Below are experts of layer 8 (counted from 0) of a mixture-of-experts language model. Rows are named router (the router's row for the expert), gate (a neuron's input weights, with its number), up (a neuron's input weights, with its number), down (a neuron's output weights, with its number) and show model dimensions 0-95. Each number is 500 + 40 x the weight over its row's rms, rounded and kept within 0 to 999. Numbers have three digits each.
After each expert's rows: "comes before" lists some tokens at least twice as common just after its tokens as in all text; "mostly gets" lists some tokens that are sent to it at least half of the time. This comes from a sample of Wikipedia text that the model never trained on. Tokens count by the router's weight.

# expert 39
router:529434455556506475525459492491468497484542463484428519541483467528506583536493489493590547423534445432479454481470510500550470486450581451497425432563521533522430500538505525474499529467507483457486491485562468421498457530500462484460518535466518552440514494476508491578460515492510524405
gate0:488510476534450523454499459519503535479508506543497480511547454498532555519498506517526475509492417397493485524586496565517469522482483568386480509498560570503479562470521581519490529535485540478497502524494512502499515482486444556414477513448581421466461504585469534465540448473501543458
up0:522520481511533471465447489482506531458551564533535570496489576549475476494508540470458571555484476533490504409479488503521486550557562480532507534527500507546539536499462489515473541503471541445531551490480522416548466456496527634535515530502415461468433521491538500534509553529439573492
down0:449483521464530500554524556390526547490467534465561578440493475511540448529490532473453455504484439546457467489521464506528516586496519462453487497548490497564544505565523479489472510509534553515594479494522482552388482512438553530568525519524480555462485497473440524517494488532487552533
comes before: "9", "0", "8", "7", "1", "6"
mostly gets: "1", "9", "2", "0"

# expert 21
router:519484502484534480518512482511488466502519467437452483473509503466414583500426449507494478474461490510481481528478441441482535540454527464482423464514505572486428511541493516460480518447536525537509460525564513500461480550479426455442476635520586521439457502530426439529470485471498513473
gate0:572475473530491431508566490518525464461576546480517508522531467483505545520545511488502518529461518525535516543550500461475566507555516559568568537483500509492491424503484467481559524516538471502571469522486541555469437446501542466496522470568488618463508593541502492479533471425546440531
up0:502469524406489506534487541461532511447501453485455495463505472481522451507484520464550493523463520477599441511450475620568529445515471458490481460496519561548479470510511542513475466515490526558468540532460583482557470497575498533435484463519527469487477479450460547570542503460573448540
down0:480456524436548519537442559540555434572487544537503447519482485494556428509514506527511513493481535447497541509502437519490511538484445500510495501462435566485466517582601521484502511469491505471492526500611550467577515499451458535503495386549510492445491559455526496482517487501501442477
comes before: " in", " of", ".", " for", " at", " on"
mostly gets: " won", " season", " Cup", " player", " League", " died"

# expert 16
router:497419486513482429507555562486454492473504451468452503497496455501497540559492455536496523415529463445484447509500498515472494476512532433504435446564492517425448536547531486480499541458535528490512492503592490437507502525494462455421583500472566528405498495447505519509485526507465573432
gate0:512460467438479451430490471455507486487492498465492587519490487452484510518463505569469528474541545535474543505481506487497517439523556512510514485487564491407476512452571496472541495539502526396544521533558516501504428540521488428473462468573531495593501528449544534606448513467463497529
up0:447571453556538464493431528454529471419509514547489447428521520518490477477522503478512490520493501492528502498461533546518542589427568472479519487537466582520529542598474567458536537476520472520522531482484563497528521476491495513529467457476488549525470501536458553469562528544623512468
down0:464458520516509522487452517479509523543545540434504561493566526503479521487529419507521458520458548488518490517493546433527559467599578475474557511487500482532542469571531427444543510446526516560500544545581502425528521477499471453436500519566467518575556490478481500474511473523455508572
comes before: "0", " |", "5", "4", "8", "6"
mostly gets: " century", "0", " million", "8", "7", "9"

# expert 13
router:486473422499445512484483545597502497480534462452433533496557486485488549532503476542558505475469425464498488517506499430527547484473539484499498475540490516447525560506473494347477535460533523438538483497512498437478499509437513482406519513517573507468492441460491529544489498536534561436
gate0:465498366530439552477526472545518527532580492509503492462533600485468528499488472512451511489518448517507497485484435534496533478585504563557491474524416473474538550488534415518507593568532455474503537525471500513442520542488552537499518556521507513476532483450483495463468516559490486447
up0:457504429560569442529520473430427471472576463507478492476515514554496461446570431477529489475488459493451523610453426523518501553446438477485478485476521552510514444546476444534490528491482494534496494605459529496504509528593538530480493507467568529511565518529528507506500488516524513498
down0:486476437538547508416527533492460550496442480554507527460555532507498527505486524514480561501456406467455524493464503528463488445527554515479452486500510500435531490513464520551533552435509509464439551505443449489519514487478497483414502480490541549473513470481518502464497565660524485573
comes before: "1", "2", " |", "3", "4", "0"
mostly gets: " ", " −", "   ", " +", " $", "£"

# expert 17
router:502464475554497487486467475508464450497409509483454494525514471485497510495499500542561506483470487430488483470400495456495490489472459448516480507551485520453400485474461534522377509471519498535556480593588493435467499541485479427485462584463578538460532500515514520510479473449549499462
gate0:565469602603452462476501499518536422549530511499509558446473514513494458551442518574553455469492527508511563509488417452486441494517469523472512551547541568445496510499471539587488463521478472550561496445490479509554536505525460486532521489507476524488477497499557522556514496528430487434
up0:543473565493485526489531522484529541465516533550487502487553503477605450488528475573504521423495485514523569390487543511519508438532538441559430531481547515538508499505482425527495544468543548449536547463493520537530510497498517560527475470552478455486460525475512503492549530560515475374
down0:449440604545481574531503566468534444569485487476568518528511568521434593465548525464507532458482496538456526521431512432446564532533517506430508491505549465509516483552458495491517504526520468560545510475511477494591452543530503441525505540496469469542509575522498484466466477468492510506
comes before: " the", " a", " to", " in", " his", "ly"
mostly gets: " wrote", " included", " led", " among", " won", " gave"

# expert 53
router:478467448481491463470516566501482444484520495500493472513529477540453512476463486522545487429538513470441444403426501447533514518454505462489480503566576525475540476573475454503507542532542550510578532511522446535470489500511494458478477555462519547464406435499425459531447454481458588479
gate0:436495504430459510542477543446443488580535603499502530483509515515448431416460463501520468454494546446474510482568479463525468462501635488485506489484478508486507532509543528531515491446474519524528483484514499537385509586481470491535523570519501543513547470453452489455459498527492505508
up0:572511535493439523480519492492558421511537468533554514473502505461503485557497531394463486545476488508536486534447552513546514581427491498506513541429524600498499472500451472490511440514497525507512455484478484474558574505492457481459501558544529425499473524510378483560500544471525538470
down0:560480485483417494425435439423515542511506547551494504514533560475526473440470458421482493517511548476529539497571453559479489471521503536555480467525530494516474524521550492520520512476507511556456493507502502400445557431410472475487555527508468550505509464448555488516555486515489591461
comes before: "ed", "ing", "er", " of", "s", "ation"
mostly gets: " form", " own", "ound", " oper", " along", " record"

# expert 30
router:551487425498514476541544574497428450457514494452539476518499482469505541515518467499576511496496490500436402415449485542523493515443456404437509483524576568474534490517451508454506502515503516499520515522551453461486473522543515464453543558467491569526459467525466491479425412472536501502
gate0:536508478495492513475493594513498529433547513540515509518466509494523437499544436499470396524439509535459439432511472537488516460496482487482475456476584436527505473570462508499524518528498510498513512556509372568538436505522591511475443520544463458462512451476523462551526518481559534499
up0:439560467511545436534501542518461448545463458493506500521448549520566468513442513523523455494540510448496469554536477497556492515521509514443464461522433545474530613431479515458516557458516465409531480517486460524544470511527482544487508436450405520514533507556500432456547533544469487528
down0:475472529484481490461528446442489492463449490478466494503565525460609469491482541559519419555603488463492490400494568563507456491488546527500492499506528539586579477509451534526476582463511505499511585450484450466445503526568514550493494478452554472494553498478507488509521492500490503524
comes before: "ing", "ed", "ions", "ion", " of", "ation"
mostly gets: "ect", " part", " cont", " end", "pt", " act"

# expert 42
router:522420480553482481497515520485419462474426457436516532558531465535477493522490503603567560486479508478494408485436493470530493462475503483478504478503517528445523503508515506458502535443497476583544494497555416478494475513479494470443499597545537489483512450482448488538451391456531507487
gate0:507486494511487498445558478519511553433491512539481487528454557509508512528448529490484527448444528500535437484533546475491441529453472532475487452559573460462481484524533466487434475581425543451549535595513487536445478510533480517598555475450571545508473546513550471453489445462478528446
up0:577486455503538429526492458497465483527484530503516437483480481554554478540528427419436518524496492504501481406472518491489491456468459384475515454479420529442487449509476454545531506548500502467565501520547486491497529447497535473450477428531553517457512588495556471494550515475464563511
down0:471454446529553510483547492524555523423533485423471510553520599531461568470504534444558463521471517465544510499510492523484464419460458492551468420542450523482497460486464427490445526567477567513563512507473461465434516477517519576510454477462508534526490469482505465479458496492445425499
comes before: " to", " by", " in", " the", " as", " on"
mostly gets: "ated", " used", " such", " known", " including", " began"

# expert 34
router:503429485522474508460472491547473483468518495449456482536532479474462629586451408540515491472507429476478469471459435459489561473490460490440450469503567521523496592497513509482384519508527506537510517476504474473478493542489511449523558522506510489466475446520473480556485547480506556424
gate0:429489499520448439479473494492502479517427561461454466539483501425535482506487490508547492503461513527469530469517419516460585463543454512501534458468417524524518604521559403484507542449513519437534476527497448535506574469526548495463537534498521502443453504504559506414502439475514505479
up0:503450474491473497510480533470533477521552565442439525490535525469448577452468467478542565535432559517459555488507513493493516443523479549487526539467427465461489560489553513508506526427511516449519485500520510477629524561481472500493535425421469491563483503520513527495491423448521546565
down0:512460599532505527505525502467500543566556549558460465468514432475502493510500494468525517504505594555542478510512492531456510572474459596483484524484473450518493540583488497572512500456531509487457504491458539503595578444505554432521517460478494439477487546537501445506551533443544491541
comes before: " ", "\n", " —", " S", " +", " N"
mostly gets: " |", "|---|---|---|---|---|---|", "|---|---|---|---|", "|---|---|---|", "|---|---|---|---|---|", "|"

# expert 12
router:480461433530484498464501519512496492452462389463452512447506454469457589508458464511516469475523480392505454540439514499526552495485534495486446461503505491516464541524498507451481568494555503437513558516545493453478452542460431496445509576467567545505497419531543469535490532545484566479
gate0:532551447495568556473509486469498515523513469472513440556500507383467432520564494442555539509486475454456518483475497457427519529445435497508459564518448509508534497502497509447459553463498443437580493521505476556498491553544472485486456551475515547513425541474507430517488528489442577483
up0:530456542529525527474534473474569499426537509507461496485473492483464448479419509515476553532560423542538526558462440468432520465515444554497440555455526496542499603466467508507433499458481499493547462568506498467460532530436514484568471466529562448507521503531514512401531477488538526475
down0:478516486486557445618529507616533503420517493484459476533524551531421442499519477508493530491564513569515459512536556517437521465537479462521506513486564526528544483390520460512519474500515518544556482465507492506405463533441534491505535485569564523503499497502502489487482451472505453542
comes before: "1", "2", "born", "3", "4", "D"
mostly gets: " (", "(", "^{", " ", " [", "_{"

# expert 57
router:516451481517501510510503516506425443490449435458534489413558495470465590509487496486570569504437468405499492498463443439489568471457516492502497470523496539476495476494454448483532563418494495540554580537532513467521437539478514472472512497494542521497458504496474494481451463438509478391
gate0:515539491470434478467586459534494572560505555513496453590453504499502452449451479531486524444506496520446498523477551488520435510525455517491523489502516436441461531419419542483534383515479516545548447538530488454528512500501443501533415483494487506495485430452483502512475506474578500501
up0:516513533510558565471510430446484504487501451508494529443665505444477536534514474474464469486572473520540484546510447497523441557465506494494565422524493468491474498507490427503529519517502535511539499551528536583488483485512500496464457498497450484416459487557426512496567544528497447474
down0:577412551518509553549477596409482511496485487485461557502563519499518426488479484497471489483485469507490434564505478501561476534495549443549580484466546544492481491527499523511489545498607451512521521486506549516492485559476500565486560470468537557432460458486474571531469528512499517451
comes before: " the", " be", " a", " not", " been", " have"
mostly gets: " which", " who", " are", " had", " have", " would"

# expert 44
router:527417489497485487498535529539447423471491477466471531458517497489469504511490474502490547451518475466492512533471475516499534470493500489510437483592501532423437492509550484468489550516615497500627480542506419509445485495499469516515498519454512482423491450542410413468446463475490519437
gate0:485509484507496522531609472542512521423493474454537461427431508468535499458449472496570486539539536480473464494506459523497471536462584532529418476491516469486556491572556558525468501520452577536523494455481515566457555477568447488483539518458454492462479484496501499443502470595486542542
up0:405425439548426495438529558480546564479505514530486489588536500498497502488425495507510516507487438432495562506501425528538462525488525570485523456468451490467509505493492536518570433516508497466448459571528539561521481497407477455555497475514512528521479578497541475503513454500561510503
down0:536415501494528493496509478454484508531451502426523538512512523445541446486498506445453522487473440497590531554462460462473453483516443469486507499462511567539441564471518570434506479513512484586489549541487434515463530518480546472506491470537524523481521464538466546589447499405564529444
comes before: " the", " a", ":", " an", " his", " well"
mostly gets: " by", " as", " with", " after", " against", " became"

# expert 38
router:544449462578503480491531497478448484506506445438519480500536470495524552498495425518572564428470486504497431476480505509565541446485552449519467483513554532483422499499526520444515531475492527506474467528545498472499498589518484475475499528522591500444451453472416503618489538458535502435
gate0:470522429576468477570528485448419526517526488507462486490455433487464537476608522506525476530455566533461500420460563562529457571555405470470517455435558503526493468519548459502483460461505528524476531502492487456492498523515505524511538540520490512485511524428485509525432505576491481552
up0:449481494539519497507504539510490551507540490541494456512478507542444567459573447470435541459471525543500467515469529515532529511467422491455534427516449515443530478539523507461429491508568479516459568506556481445516450534510469440551578548579518440454490384457484468538475503500521478504
down0:503419541574499541489436476541475511537473488555474572485452483544502501533523475521436515507495594521536521499548503561446496505460456473566475466479475571502515500507546524468555568503505499468484552525472470422537460529433460469506555532493557498487555498462448413552538510551582512519
comes before: "0", " |", ".", "9", "8", ","
mostly gets: " four", " three", " two", " six", " five", " seven"

# expert 41
router:482404507555436518483528509525480506498467478481469481501533424492525611575464458540595504493489496455470525532469504509515543451483515511455487405495496550509496573517471472502448559449516536484545489496544435444476511558500465497503493485416498482480433513515522458561420477477515550439
gate0:571494503510550512496470449455458527474507494487428519511543464531478413526487552528515434494452449442516504556542456541492417504538467484532498461581547468474450513487477496530473564491504407505555550507496492453435490496431540553547471442536602490558515544502466520483553498476504539523
up0:492498471605546487487564548504547486503491498503578559547522506524491455549538445517425500509481451471520503480491524616537471536531536563482481537487525493499443519529497526518592550485546484453542470566455557525462513563438570497484488447562453444487461565515497475503488474519460527506
down0:536498489620497504414473498514467524510438502517509561562504463533410451448524501520473406532468392415533546550495460557466440542500491489488478488465503472539499504422500491558492506515570488483505477558533538508480527521548542512591475497496469486449485477551519458484491514497486474512
comes before: "\n", " The", " He", "|", " In", " It"
mostly gets: ").", "\".", ".\"", " ==", "|---|---|---|---|", " but"